python train.py --d_shared_expert=0 --moe_layers=[0, 1, 2, 3, 4, 5, 6, 7, 8, 9, 10] --router_score="softmax" --normalize_top_k=true --router_z_loss=0.0001 --n_groups=4 --init_std_router=0.0314 --vocab_size=8192 --tie_word_embeddings=true
Below are experts of layer 2 (counted from 0) of a mixture-of-experts language model. Rows are named router (the router's row for the expert), up (a neuron's input weights, with its number) and show model dimensions 0-191. Each number is 50 + 10 x the weight over its row's rms, rounded and kept within 0 to 99.
Before each expert's rows: "gets" lists some tokens that make up at least twice as much of what it gets as of all text. This comes from a sample of Wikipedia text that the model never trained on. Tokens count by the router's weight.

# expert 37
gets: "k", "t", "'", "en", "sh", "%"
router:51 30 47 19 42 37 54 53 45 38 41 44 34 52 50 29 48 57 55 75 48 68 46 44 50 49 42 50 38 57 43 42 46 65 58 66 62 51 45 47 46 73 46 47 59 42 43 48 56 40 59 49 37 64 52 52 44 58 38 47 69 40 51 37 67 55 46 57 35 44 56 56 64 44 50 43 69 56 40 39 59 38 45 40 42 47 44 66 40 48 58 50 34 49 44 43 61 57 67 60 59 43 40 53 53 44 45 48 62 54 49 35 52 27 35 51 68 48 55 48 39 45 53 54 55 44 44 56 42 51 56 44 46 53 40 41 55 57 50 54 45 44 61 46 50 56 53 57 58 52 39 34 47 31 38 56 42 38 64 48 45 35 56 42 62 56 47 61 77 63 37 48 51 41 46 64 37 56 36 62 68 53 69 56 66 63 43 54 48 70 36 56
up0:66 50 30 33 39 30 63 61 48 37 41 54 62 43 60 33 54 40 51 53 48 34 59 39 54 39 32 49 61 56 52 44 52 73 51 53 58 54 39 52 53 58 40 44 47 44 39 46 57 37 53 65 54 54 37 26 51 60 56 58 34 36 70 53 36 41 51 66 56 37 44 52 44 55 57 44 46 36 65 49 71 50 50 56 45 34 67 57 61 54 43 69 38 58 55 32 58 42 44 44 53 45 48 45 56 58 48 56 48 67 51 50 40 47 31 40 53 49 58 75 44 47 49 46 49 32 50 59 45 44 57 48 40 52 43 34 54 51 54 54 43 56 37 51 47 49 65 60 50 50 43 45 54 37 44 49 59 44 73 75 53 57 60 33 60 36 38 50 65 41 55 52 46 45 42 44 58 61 33 41 43 39 40 58 40 52 36 26 40 48 44 53
up1:46 39 62 47 33 47 65 37 63 62 51 49 39 56 49 45 73 58 56 50 44 48 49 42 65 37 57 39 57 46 73 52 45 44 58 59 54 53 67 35 60 53 37 49 62 39 51 62 37 48 41 51 57 59 17 52 67 69 36 47 49 48 26 41 47 40 42 57 52 52 43 42 64 55 46 49 60 54 65 44 52 46 67 43 57 53 50 48 61 43 40 38 51 40 40 54 61 50 67 50 57 43 36 44 58 51 54 37 64 37 59 69 50 60 30 61 67 59 55 47 54 50 28 52 55 53 41 56 34 51 42 59 79 52 52 41 51 60 52 39 47 65 74 44 43 56 43 59 47 46 55 39 45 36 54 55 39 35 53 41 55 41 49 58 59 46 34 44 55 42 60 60 51 55 58 44 51 63 57 55 50 24 45 67 50 38 47 54 48 53 51 49
up2:49 66 69 64 57 53 55 61 54 39 54 64 73 61 46 48 80 28 39 61 41 55 36 47 50 52 29 32 46 46 41 49 39 56 28 66 50 52 42 43 51 62 60 54 44 42 64 58 37 28 65 48 44 71 54 35 52 50 43 35 57 51 49 43 53 52 52 48 49 58 43 45 50 32 66 59 48 51 53 38 52 48 23 37 45 38 61 42 43 29 61 64 41 62 54 57 52 47 57 57 41 55 55 59 52 58 42 60 51 60 49 55 60 58 43 47 52 30 42 72 49 44 54 44 51 50 44 62 52 62 66 55 58 49 55 59 65 59 57 52 47 60 49 60 41 43 49 51 37 53 47 52 26 46 36 43 43 67 56 58 54 56 79 50 48 48 50 41 59 50 46 49 49 59 60 46 59 58 54 38 56 37 57 57 61 40 49 38 57 63 54 51
up3:51 53 48 55 77 48 51 37 41 50 54 68 47 61 38 33 45 46 28 67 48 46 53 38 51 44 34 43 63 53 57 49 34 67 46 50 52 64 58 64 40 61 51 56 58 44 48 37 43 46 48 42 48 52 53 51 60 56 33 39 50 40 43 64 57 64 45 35 50 47 52 61 31 62 47 51 63 39 56 43 47 30 55 50 57 53 30 46 50 35 38 65 53 44 64 53 71 55 46 38 55 54 41 65 60 55 49 48 52 54 53 47 59 22 74 57 42 47 52 56 58 37 46 52 58 63 42 57 55 59 48 69 48 41 41 45 44 46 46 52 46 63 41 46 37 38 55 72 44 59 64 55 38 49 40 51 50 62 76 55 55 34 62 65 52 34 45 53 49 43 42 43 44 43 42 50 78 60 56 50 59 42 46 68 40 56 50 47 38 68 50 58
up4:57 56 55 60 59 49 35 46 66 45 59 69 41 40 62 46 52 50 52 72 49 54 59 64 31 53 40 45 63 44 58 55 67 61 55 43 43 40 32 52 54 59 55 67 48 39 62 26 54 55 35 54 51 46 56 59 53 42 58 49 65 35 52 46 52 67 40 62 45 51 40 56 32 62 55 56 62 47 53 45 44 48 37 38 51 51 49 74 29 63 41 56 44 60 69 49 54 53 67 56 44 38 47 59 34 51 45 56 45 46 54 74 41 36 45 62 53 40 43 46 77 52 58 41 56 43 53 66 47 63 56 43 58 43 45 48 79 60 47 42 60 43 43 61 45 49 43 52 51 63 40 61 41 44 60 28 42 47 51 32 50 47 44 47 34 45 50 59 48 63 45 40 40 67 45 40 57 50 48 55 52 45 27 48 50 51 59 54 57 70 53 58
up5:59 48 61 42 57 41 63 51 42 41 40 51 64 45 56 60 54 52 49 62 64 55 29 46 64 45 38 41 52 60 53 37 50 61 39 33 68 46 40 50 58 78 46 38 61 25 43 51 45 52 55 52 41 49 59 47 27 61 62 42 59 63 50 42 60 24 44 38 42 50 36 65 46 47 55 51 50 43 43 52 61 46 57 56 29 49 56 55 39 45 61 24 56 44 56 45 50 34 50 57 26 44 55 42 36 49 51 45 62 59 47 46 56 80 55 48 51 55 42 41 62 57 50 36 31 53 58 52 40 35 51 42 56 61 51 30 51 45 57 51 72 52 39 52 60 48 59 52 48 51 46 45 48 36 38 69 57 53 45 50 37 50 48 31 51 40 42 56 59 63 53 49 52 49 41 51 37 62 38 48 61 47 44 68 37 44 44 49 46 54 71 46
up6:52 59 36 44 49 72 46 65 22 57 49 41 55 54 30 42 49 47 38 56 53 60 70 48 60 49 50 37 55 53 51 51 69 46 44 51 57 53 43 49 46 54 47 50 58 50 41 74 42 51 58 47 57 59 46 55 45 50 65 37 61 25 36 40 64 54 42 50 45 60 50 59 51 52 61 51 33 34 46 61 52 21 29 44 41 44 43 55 35 42 40 61 44 43 57 42 53 51 29 41 40 34 56 42 47 58 61 55 49 37 60 50 61 47 57 53 45 49 47 54 51 32 64 62 47 65 47 52 60 65 32 40 65 50 58 39 42 48 51 54 55 59 20 50 44 59 26 64 49 55 53 43 47 51 56 62 40 56 47 47 47 58 44 52 48 48 59 46 56 58 41 43 50 45 60 46 53 42 70 64 54 47 41 53 83 62 42 46 56 68 45 48
up7:38 38 56 32 36 48 36 50 56 48 45 52 39 34 52 30 52 61 42 59 33 61 50 44 60 43 43 47 52 41 60 45 60 53 37 59 52 42 52 41 50 54 45 42 47 45 37 50 61 45 39 55 37 55 55 34 47 74 41 28 41 42 56 52 56 42 41 70 61 23 42 34 44 54 53 42 58 48 50 39 36 42 34 40 37 55 50 58 64 44 46 57 61 59 37 51 62 55 40 52 44 48 44 32 61 53 35 54 49 64 59 78 53 58 44 49 56 55 43 52 45 24 41 60 37 58 38 44 52 56 57 47 42 43 44 43 46 47 49 34 47 48 42 56 35 58 68 50 51 51 71 47 37 58 58 49 45 48 40 57 51 39 55 40 73 35 53 53 51 49 64 54 54 48 33 46 54 58 73 61 43 41 48 54 47 37 64 44 38 32 33 41
up8:64 42 51 53 39 48 56 54 63 56 51 40 41 47 52 43 66 48 36 56 41 62 37 53 46 61 49 56 51 64 58 53 43 59 46 62 55 45 58 42 53 40 41 62 48 56 44 60 61 53 49 39 48 59 69 54 59 64 35 69 58 53 37 50 56 52 40 42 19 47 49 56 50 49 31 43 45 37 44 62 59 54 35 56 35 71 61 39 57 52 50 56 49 45 46 57 42 60 60 39 51 49 54 51 58 57 36 42 59 46 55 40 50 48 56 52 40 72 50 48 59 28 41 38 40 50 42 48 54 39 43 45 59 59 53 49 59 56 53 46 32 39 57 41 40 60 50 36 46 32 67 49 45 28 56 57 64 36 68 51 42 38 46 52 72 53 44 27 63 64 44 51 52 52 49 72 56 62 42 41 67 55 68 57 66 49 67 68 32 62 47 66
up9:56 59 48 48 37 52 58 52 54 45 45 55 55 43 52 49 58 46 70 55 49 63 51 44 48 54 35 57 39 46 51 40 57 70 61 44 56 38 35 60 52 46 42 30 65 45 48 30 55 66 33 50 75 50 46 29 45 67 50 51 57 62 57 53 53 47 52 56 50 33 46 54 57 61 54 45 59 58 27 44 45 60 53 63 45 53 39 51 82 50 26 50 42 52 66 41 59 55 45 41 47 39 64 58 53 44 51 31 58 51 38 44 66 47 46 50 48 59 51 70 36 53 38 54 50 49 41 65 39 56 33 35 45 21 52 69 28 40 64 50 49 45 42 59 54 57 64 44 50 49 56 33 59 53 54 54 53 54 37 32 43 45 59 46 63 54 49 50 54 66 47 59 46 45 42 55 56 56 59 49 75 45 64 60 58 49 58 52 47 37 36 55
up10:53 41 52 50 55 59 35 52 49 69 48 24 38 55 41 43 47 36 55 53 68 52 45 50 56 34 52 64 48 62 34 60 52 74 60 76 44 39 52 64 51 49 50 39 60 49 45 63 65 48 40 51 27 37 49 42 60 61 51 42 51 41 27 54 55 47 46 50 48 48 43 44 58 49 74 40 60 63 46 44 49 38 45 32 57 54 36 63 45 43 50 64 33 40 61 63 52 51 57 51 50 62 43 50 53 44 49 54 49 37 45 33 57 43 55 50 61 29 47 70 38 46 56 66 43 37 59 51 44 66 35 30 44 57 63 32 43 56 59 56 47 43 62 43 47 59 36 58 53 49 47 69 44 53 52 49 55 66 58 57 54 56 50 50 52 59 37 57 67 41 42 52 53 47 54 48 60 72 38 48 65 50 66 54 61 47 24 51 42 53 59 54
up11:66 56 61 48 57 60 51 62 47 51 49 66 56 46 47 63 74 68 50 61 60 47 52 62 54 57 62 41 46 48 47 36 35 70 41 59 56 45 24 45 44 64 39 38 50 33 52 55 44 53 49 46 56 49 38 35 29 52 30 55 49 59 19 35 78 48 53 43 36 55 33 56 56 55 47 52 38 51 69 43 57 53 43 43 47 51 37 53 53 58 58 43 47 46 49 44 48 57 70 36 49 51 48 46 49 59 59 49 52 46 47 47 67 41 48 39 51 46 49 48 57 60 68 44 48 59 40 41 62 45 48 44 53 60 46 40 56 53 53 54 35 39 57 57 64 61 66 35 43 42 66 35 56 56 41 48 48 56 51 37 30 47 44 63 50 51 66 37 55 52 75 58 63 45 56 35 53 69 42 43 57 41 55 67 50 51 64 48 41 49 49 64
up12:58 40 29 53 37 57 65 46 45 40 47 54 68 43 60 37 67 39 52 53 54 35 41 48 43 41 42 68 49 64 50 40 63 45 43 73 62 61 40 52 57 53 53 53 59 48 44 47 37 45 58 47 58 40 40 43 56 42 42 64 59 37 69 52 68 43 52 45 52 55 23 43 61 48 31 50 46 57 69 55 47 51 59 54 54 28 51 48 53 34 62 39 69 48 47 49 38 65 59 45 36 32 60 51 56 61 31 27 62 48 58 61 46 57 38 47 60 53 49 41 62 49 45 50 56 51 44 51 53 34 52 46 54 39 43 53 63 50 41 45 49 45 49 52 54 34 42 23 40 48 46 55 48 53 44 48 61 35 38 64 54 57 51 65 77 52 55 51 60 41 56 44 47 49 55 54 62 58 47 47 36 46 42 25 66 52 46 64 49 41 65 59
up13:30 36 56 41 53 67 55 26 69 46 56 38 51 44 63 39 53 41 50 56 66 49 55 49 37 41 44 50 39 47 45 67 66 50 44 53 61 57 33 44 54 50 49 34 48 45 66 58 38 45 44 37 51 50 49 45 29 46 54 68 49 54 42 53 33 65 50 53 47 51 54 28 30 52 43 54 59 52 46 47 44 50 50 56 61 48 27 63 56 43 64 59 39 62 56 44 60 50 36 51 33 62 33 45 42 45 44 38 49 52 48 54 45 65 56 42 55 74 48 64 73 50 46 30 60 49 56 56 59 37 54 61 28 37 68 56 59 51 52 55 54 53 51 64 40 38 64 49 43 41 66 54 46 44 39 77 52 49 54 60 66 58 61 43 48 53 55 40 56 29 39 45 41 39 53 45 51 54 39 37 54 44 50 55 63 63 35 52 51 57 47 52
up14:66 58 48 40 57 61 45 62 52 41 58 64 44 55 68 49 60 53 52 61 46 62 52 44 37 41 35 46 56 47 49 57 54 49 50 62 49 54 45 33 50 49 39 51 46 48 44 47 44 28 56 47 59 63 48 54 49 45 60 51 52 47 47 48 64 43 51 55 37 62 34 71 37 38 67 44 63 52 58 74 45 45 37 40 63 47 46 54 42 36 42 57 31 50 79 55 62 54 58 37 47 45 52 56 42 48 43 54 56 37 62 78 59 63 58 37 36 47 43 70 69 54 55 63 54 46 48 61 79 57 60 35 51 56 52 54 52 48 51 53 51 49 48 53 67 61 39 63 40 50 52 51 50 72 62 25 48 35 57 51 50 42 41 44 36 48 43 74 67 68 51 43 50 42 46 32 55 44 58 44 57 48 43 44 47 40 61 43 49 64 53 52
up15:40 35 46 56 35 37 78 63 25 53 58 44 62 49 53 46 67 48 49 51 29 55 44 42 64 39 45 45 49 34 68 52 41 37 71 70 50 43 56 62 60 53 48 38 70 57 44 46 53 62 50 53 42 45 64 47 41 54 71 65 56 54 31 47 67 56 44 41 46 37 45 49 42 60 52 42 61 55 39 56 54 46 54 62 57 51 44 62 45 38 40 57 43 39 50 73 49 52 26 41 42 51 52 54 45 44 43 27 49 40 37 45 55 55 49 40 45 51 50 41 45 43 45 56 63 34 48 41 47 60 33 47 42 56 48 51 55 52 51 62 49 63 25 66 59 54 44 61 56 49 59 57 45 63 46 61 56 36 51 63 34 55 72 49 60 62 44 32 62 46 31 44 46 41 30 59 56 46 60 47 60 58 52 52 56 48 53 53 52 60 52 51
up16:30 50 58 44 66 33 56 42 50 59 45 44 42 59 50 42 43 51 64 56 57 68 48 49 41 51 54 46 44 52 57 43 51 24 59 55 56 48 49 60 52 39 50 45 48 37 40 42 58 63 64 51 47 36 47 35 48 51 55 46 46 41 61 51 62 67 42 53 61 32 46 37 50 63 71 44 60 70 57 43 53 47 55 36 49 46 53 52 55 19 42 33 63 37 49 54 36 54 57 49 36 31 46 62 58 50 37 24 64 64 56 63 45 67 42 51 54 51 42 39 54 55 54 62 56 54 51 53 51 66 50 43 36 37 40 33 70 56 43 43 45 59 42 45 57 59 43 52 22 56 52 44 46 47 55 54 43 34 36 32 48 54 72 43 58 47 58 51 50 48 81 40 43 42 39 56 50 55 58 58 41 43 54 39 54 41 42 50 55 45 51 61
up17:43 45 57 59 61 46 47 40 41 36 62 55 66 40 62 43 43 31 46 52 37 42 57 75 31 56 40 61 44 60 33 34 58 51 54 74 52 55 55 39 56 52 48 51 51 62 45 67 61 45 49 48 50 39 40 55 69 68 52 32 60 47 60 47 31 57 42 34 45 31 50 35 48 32 33 65 47 46 58 58 34 50 46 38 46 57 47 53 55 55 54 48 55 44 38 34 48 37 47 66 53 52 55 26 47 51 51 60 53 43 47 53 64 53 48 37 53 44 35 73 36 45 60 48 54 61 45 55 48 54 65 44 42 47 68 43 47 49 63 39 54 50 76 44 39 48 55 46 46 52 41 45 52 42 46 41 44 63 51 44 50 45 56 42 45 28 37 68 52 33 58 41 48 39 62 44 46 49 31 45 59 60 63 56 45 54 40 53 30 43 42 58
up18:37 46 54 44 47 42 46 51 47 38 54 55 50 53 25 27 37 55 62 50 26 49 55 64 45 38 46 56 41 42 46 52 48 39 47 59 46 48 57 35 59 47 54 37 51 56 64 56 45 58 43 42 53 70 33 49 61 47 52 39 43 35 62 50 40 45 41 56 43 59 40 46 49 53 44 36 50 61 41 50 62 33 56 36 41 21 30 73 54 46 58 56 46 54 52 60 52 48 64 31 62 57 44 56 38 53 63 42 48 60 65 48 46 40 54 56 50 43 56 57 64 58 39 33 66 50 53 71 14 41 54 37 27 45 49 51 68 56 53 49 50 40 32 35 51 28 42 48 69 46 59 42 51 53 49 55 52 44 42 56 53 54 62 52 50 46 37 64 51 38 49 43 53 50 46 62 40 54 41 52 49 27 49 48 37 58 52 41 56 53 46 53
up19:42 39 54 54 63 50 46 38 43 64 51 74 54 52 67 43 45 71 53 62 48 59 57 56 55 36 64 43 53 61 60 51 38 33 44 53 56 57 63 51 45 55 46 61 57 57 57 51 31 64 48 41 67 36 52 53 47 60 48 47 51 44 60 51 56 57 57 55 49 59 59 51 44 41 52 68 60 50 26 53 52 51 56 45 32 64 43 38 69 63 41 49 47 39 64 40 56 61 51 37 56 23 61 41 38 50 52 39 63 49 51 64 61 62 50 44 36 57 39 27 38 52 64 57 53 60 61 63 60 39 28 52 59 47 60 55 47 56 32 49 58 54 61 24 36 46 64 50 55 48 61 49 47 32 46 43 45 64 50 50 46 43 55 40 33 50 45 48 55 59 60 42 36 61 49 35 52 60 46 43 68 65 47 51 50 38 37 38 56 71 58 56
up20:48 49 58 65 62 45 48 45 41 50 35 70 68 54 49 39 27 56 43 51 48 65 42 57 50 44 59 38 59 55 37 46 28 52 48 46 77 65 45 64 64 65 36 37 57 48 38 41 68 47 54 54 60 40 44 44 36 47 56 54 52 66 67 55 51 43 47 54 45 50 42 44 52 50 49 35 59 44 43 58 47 38 60 62 51 20 45 52 38 40 26 48 30 29 50 53 68 39 49 45 43 47 42 42 45 60 51 43 50 55 45 61 61 53 58 38 50 36 38 49 57 51 35 58 42 46 41 59 35 53 56 23 55 27 53 52 50 44 50 36 55 48 59 65 48 58 50 43 60 43 38 57 51 55 57 41 41 45 58 41 40 36 56 46 32 44 45 48 50 53 55 22 49 47 42 41 57 57 59 51 53 56 49 58 55 32 32 51 46 59 59 52
up21:66 43 48 55 41 49 51 54 35 42 55 30 64 51 55 51 56 42 68 50 39 55 40 57 48 51 55 69 62 52 40 53 59 48 42 54 46 39 38 63 62 47 55 39 50 44 44 62 34 40 40 51 59 57 40 60 54 44 44 42 34 62 55 16 63 59 52 61 47 67 46 53 49 35 36 27 60 58 61 45 41 44 65 61 67 42 60 51 36 43 66 42 39 54 45 64 67 52 47 43 44 50 51 66 62 54 45 51 51 24 62 51 43 59 40 34 59 40 46 61 53 39 53 63 65 58 60 52 62 56 35 55 57 28 45 59 47 59 44 53 49 48 64 59 58 54 47 29 56 41 86 52 62 53 44 53 50 53 43 59 33 53 54 66 64 43 44 54 62 51 53 49 35 61 52 40 43 53 56 49 43 53 50 37 61 54 46 52 54 48 66 53
up22:48 46 36 31 55 60 50 55 58 46 47 40 50 37 37 48 46 45 59 54 57 43 44 51 36 60 46 62 50 32 53 50 53 62 43 62 46 49 37 47 51 53 51 45 55 46 42 52 60 45 53 52 34 53 42 68 50 63 77 69 45 38 65 45 63 51 53 51 30 52 62 45 50 60 47 52 63 47 52 52 44 44 48 34 58 50 49 55 46 47 43 47 47 74 51 41 57 36 70 51 54 53 52 50 44 55 48 55 63 55 48 45 57 46 61 46 48 47 41 56 44 52 62 54 39 59 39 62 39 46 46 59 51 60 60 62 61 57 61 58 76 41 44 53 53 55 44 68 57 70 46 60 52 49 63 75 48 36 39 32 56 34 63 68 60 68 56 46 51 43 45 46 47 58 74 65 42 56 42 58 56 49 55 58 68 56 52 48 17 71 51 80
up23:64 62 54 30 59 45 66 44 38 44 36 56 40 46 36 49 53 75 55 56 63 62 44 58 40 36 54 72 37 38 46 51 35 38 51 52 54 60 48 45 56 49 41 40 52 37 48 64 54 47 56 25 43 40 61 46 66 33 37 42 65 52 34 53 50 45 46 49 43 50 41 41 47 60 47 34 60 54 57 53 56 51 44 51 48 45 71 55 66 51 32 59 41 65 51 38 57 52 47 37 34 38 52 36 51 53 36 36 42 60 58 66 54 37 39 44 46 66 43 44 57 41 60 58 51 53 52 38 61 66 55 43 28 41 41 57 68 32 46 55 52 71 44 54 43 54 59 52 54 52 65 64 37 43 54 59 45 60 43 64 70 47 46 45 59 58 51 49 60 65 52 52 46 52 61 32 57 42 50 50 54 62 52 35 47 28 58 65 50 49 48 60
up24:56 56 44 56 32 55 50 56 48 49 46 37 57 38 36 38 49 57 41 63 51 50 31 48 53 42 51 43 56 49 38 40 50 57 44 41 51 38 44 56 45 57 54 46 43 37 20 47 63 65 61 40 62 48 57 46 69 49 23 67 51 52 28 56 55 61 64 37 47 39 62 39 51 41 47 49 53 49 53 54 44 56 50 47 66 49 31 44 63 43 45 67 48 53 55 39 31 53 48 62 42 44 61 61 48 49 33 40 35 77 41 45 72 42 39 38 52 51 48 40 56 42 42 40 36 45 39 47 61 50 55 41 54 24 44 40 42 67 30 47 54 33 54 56 58 47 50 57 50 49 36 57 52 60 49 45 29 43 48 43 45 55 55 50 54 55 34 60 49 46 53 53 51 51 46 55 46 61 61 66 62 59 67 55 29 51 55 62 38 73 48 37
up25:59 40 42 38 36 53 63 44 47 53 42 55 60 50 50 49 60 78 54 51 47 72 45 34 66 51 55 54 51 44 67 51 43 53 69 41 51 51 38 36 54 45 47 53 66 47 52 64 63 58 45 47 61 51 49 43 56 56 48 61 49 61 21 37 78 53 54 63 56 46 41 68 56 65 50 50 74 47 60 57 71 63 47 35 65 60 44 60 54 42 42 53 64 50 50 35 59 50 62 49 42 38 37 40 32 55 54 52 47 54 58 52 48 43 32 26 56 53 44 60 48 50 46 58 55 49 43 59 54 52 42 41 73 42 55 64 64 41 48 50 44 71 49 57 59 38 64 29 49 51 56 69 23 42 46 57 47 43 44 59 49 50 46 65 53 61 59 45 58 46 55 53 51 60 48 43 41 54 51 58 51 50 59 47 56 34 40 57 40 68 47 46
up26:51 60 58 45 49 56 66 60 63 39 44 52 50 53 48 53 38 36 73 55 59 58 41 37 52 49 50 64 44 72 39 42 55 47 49 69 51 40 35 67 64 55 37 32 62 53 49 52 57 48 37 43 57 43 42 37 57 56 51 59 58 66 30 51 42 48 51 42 48 29 59 56 64 52 53 42 49 49 42 43 54 57 51 51 52 54 55 44 57 56 49 61 58 38 44 60 43 52 42 38 48 18 58 46 54 43 58 43 48 49 40 40 70 42 49 56 68 57 48 46 39 45 42 58 42 66 46 52 37 53 33 53 37 52 45 36 53 28 55 48 47 51 77 51 38 62 48 50 48 40 31 26 53 58 55 42 44 41 48 36 44 41 48 39 62 52 45 49 70 53 38 57 17 28 40 55 54 49 58 50 49 66 48 50 52 55 40 32 36 56 50 50
up27:45 49 38 70 47 49 44 62 35 51 44 42 39 55 39 34 61 49 38 54 55 50 46 36 54 29 34 61 59 45 43 34 33 42 59 50 55 49 42 45 46 65 51 52 70 49 45 68 34 45 59 46 54 56 41 43 56 63 49 50 39 33 17 54 58 48 54 25 55 39 35 53 57 54 37 52 59 44 68 66 63 51 41 62 74 44 59 72 59 53 49 41 35 67 64 48 36 41 46 37 54 56 42 49 70 51 45 49 54 41 65 40 55 51 42 60 68 39 50 56 43 47 61 61 46 54 52 60 68 50 45 42 70 26 56 51 45 58 43 54 52 44 59 52 54 68 47 53 47 57 50 42 45 63 52 42 46 51 68 64 49 57 55 49 46 52 60 58 58 49 35 55 41 42 47 53 43 52 34 49 65 45 54 61 64 50 44 54 59 65 49 45
up28:42 66 50 53 58 40 68 34 43 50 49 56 56 48 37 53 51 46 48 65 48 42 44 49 54 48 52 51 69 49 47 47 32 64 53 59 60 64 49 60 62 67 44 57 64 35 44 48 62 49 57 66 54 44 50 52 43 56 41 32 52 45 23 42 58 75 45 28 44 61 46 43 40 24 61 33 54 51 51 39 55 64 42 66 33 42 57 43 48 48 47 64 59 53 54 56 54 49 60 47 67 57 45 56 65 45 51 51 37 60 39 47 47 42 49 59 68 62 59 42 51 38 52 37 34 54 44 64 59 38 53 48 48 52 66 45 35 46 64 48 36 65 68 49 55 48 27 57 53 43 42 55 31 53 44 48 45 56 54 42 65 45 52 51 57 56 39 54 49 41 39 62 40 52 48 59 74 45 56 48 60 60 47 79 59 56 49 50 53 48 66 60
up29:39 48 51 52 47 51 59 55 59 40 49 48 39 51 43 60 38 49 54 55 52 35 66 38 49 42 55 58 42 59 61 47 63 59 54 40 49 55 66 46 61 58 44 40 59 47 43 73 41 57 37 43 46 61 42 59 64 48 21 66 28 81 58 55 42 54 51 42 34 46 54 54 53 37 45 50 54 50 56 49 58 34 80 37 58 54 61 57 51 56 54 47 59 57 46 50 45 63 33 43 50 43 57 58 36 44 58 48 55 49 49 65 58 23 47 39 69 59 49 58 55 52 56 58 45 59 47 58 45 41 55 55 55 52 50 41 59 61 39 53 76 32 75 49 54 60 54 52 46 57 37 49 48 57 53 52 56 48 46 38 33 30 58 53 54 66 67 62 49 43 66 49 53 38 31 46 30 45 29 58 49 62 50 43 41 42 44 41 56 48 44 58
up30:62 60 53 47 56 45 44 41 55 53 46 43 54 52 73 46 57 48 39 57 51 58 51 63 36 37 44 41 48 38 41 48 55 59 50 48 47 64 54 57 47 70 47 50 49 45 44 45 50 50 61 47 52 44 47 48 47 34 31 43 67 35 56 48 55 54 49 42 66 56 41 46 52 54 63 49 47 52 53 55 44 58 16 24 46 45 76 49 42 43 48 52 53 47 79 40 46 42 52 49 43 60 43 73 56 66 47 51 67 60 75 56 59 40 32 44 36 54 40 80 54 38 66 57 42 58 39 48 71 58 72 53 53 71 48 40 42 59 51 49 48 55 60 58 59 60 46 58 34 40 44 46 49 51 61 54 35 51 61 55 63 52 49 46 66 52 34 58 68 44 49 53 52 32 64 56 50 53 60 45 48 46 48 42 37 48 50 58 37 50 43 50
up31:45 43 41 46 42 39 52 38 56 53 56 54 46 54 48 46 64 48 59 56 35 52 48 53 68 52 50 39 43 50 60 49 47 58 57 59 53 43 64 38 56 68 46 59 50 49 59 42 47 34 37 55 47 55 40 64 57 51 55 35 57 55 38 29 57 38 45 62 54 32 49 57 46 61 35 48 44 52 59 64 65 36 56 50 46 74 30 58 49 54 43 45 52 52 49 50 57 45 58 67 63 41 46 41 59 52 63 59 51 49 56 54 49 64 51 32 62 30 47 35 40 50 30 51 63 34 19 54 47 57 49 28 62 55 53 53 64 51 66 52 44 68 60 58 44 61 39 48 59 32 54 39 18 58 51 58 64 39 52 53 55 29 54 73 62 60 37 45 57 35 41 55 40 47 55 64 34 57 60 55 48 57 50 48 43 50 53 53 49 64 40 47
up32:55 39 55 33 46 42 63 40 46 40 50 37 47 55 35 60 51 64 33 56 56 66 46 61 43 46 42 64 66 39 55 59 47 54 46 68 46 48 53 45 59 46 42 36 49 49 75 33 56 51 36 56 40 42 41 51 35 57 53 44 64 26 43 36 56 68 49 57 50 36 27 48 42 49 62 44 75 55 55 55 56 57 44 45 52 60 25 62 47 44 66 63 40 70 60 54 64 48 61 45 55 57 43 51 54 42 70 53 59 44 29 56 51 45 49 60 45 38 49 69 59 51 49 46 46 41 40 46 42 55 56 42 37 49 67 46 57 33 55 66 44 46 56 59 55 58 52 60 53 46 70 48 37 49 41 57 46 44 43 38 66 54 50 51 57 61 41 53 63 61 39 61 55 62 42 46 58 43 42 24 40 46 53 52 61 54 65 53 50 61 62 63
up33:67 38 71 64 30 41 44 49 56 44 46 42 66 41 47 54 60 56 58 51 52 54 38 46 48 46 50 48 40 51 49 41 46 42 73 49 55 50 63 47 49 64 42 63 83 43 51 52 57 54 54 34 41 49 33 56 57 79 40 49 63 50 37 46 36 56 56 50 53 44 55 39 47 57 43 52 55 33 61 44 49 58 68 57 57 43 47 57 75 43 43 50 35 33 51 25 37 45 60 66 54 42 50 44 54 46 48 48 44 52 44 44 62 36 39 47 61 50 57 57 47 54 64 45 48 70 50 39 47 56 43 43 48 53 44 63 49 49 54 56 54 47 70 25 40 32 50 55 49 63 46 65 46 33 51 48 65 60 54 50 69 47 49 41 32 60 40 37 52 42 65 42 54 43 55 36 50 54 38 43 71 42 50 69 44 51 44 44 33 42 54 48
up34:64 47 50 47 65 37 44 50 52 54 43 55 41 56 32 39 46 61 43 55 68 56 56 49 35 46 25 44 47 51 41 53 49 52 52 50 59 57 66 53 56 49 47 44 41 41 47 39 40 43 78 47 48 64 54 23 61 56 54 45 63 65 60 47 54 45 48 62 44 62 32 57 55 51 65 44 68 41 47 46 43 47 40 53 39 66 46 43 75 39 51 69 59 46 57 38 66 50 73 63 56 57 56 61 62 62 46 50 50 51 66 43 63 39 77 61 49 55 56 42 42 49 54 54 53 49 35 62 53 47 51 64 46 55 62 45 66 30 48 52 56 53 61 47 44 41 51 54 50 60 67 42 48 48 42 47 68 55 23 38 54 48 52 46 38 33 52 56 53 61 52 51 46 43 61 58 57 59 52 55 59 45 57 55 43 22 38 34 37 45 45 52
up35:54 28 38 49 41 36 51 48 55 48 53 45 49 47 66 38 66 56 61 55 54 62 52 52 52 31 57 55 57 67 58 52 64 49 51 37 52 53 56 51 42 66 43 73 48 41 39 49 46 66 59 54 55 41 58 50 64 45 46 54 59 26 51 52 49 50 47 55 61 53 51 53 43 57 68 70 58 54 47 42 62 36 16 52 37 51 49 54 36 50 43 41 66 40 54 62 44 44 48 69 55 54 62 63 40 44 38 38 67 60 60 44 59 45 59 52 63 58 43 61 44 41 62 75 60 65 37 57 66 48 29 56 61 37 48 48 46 58 31 39 48 53 43 59 59 54 67 52 34 65 46 47 45 37 41 53 38 34 56 49 40 49 51 61 61 43 61 43 60 39 45 46 52 57 47 53 41 49 56 56 41 44 21 41 38 50 49 40 45 58 43 56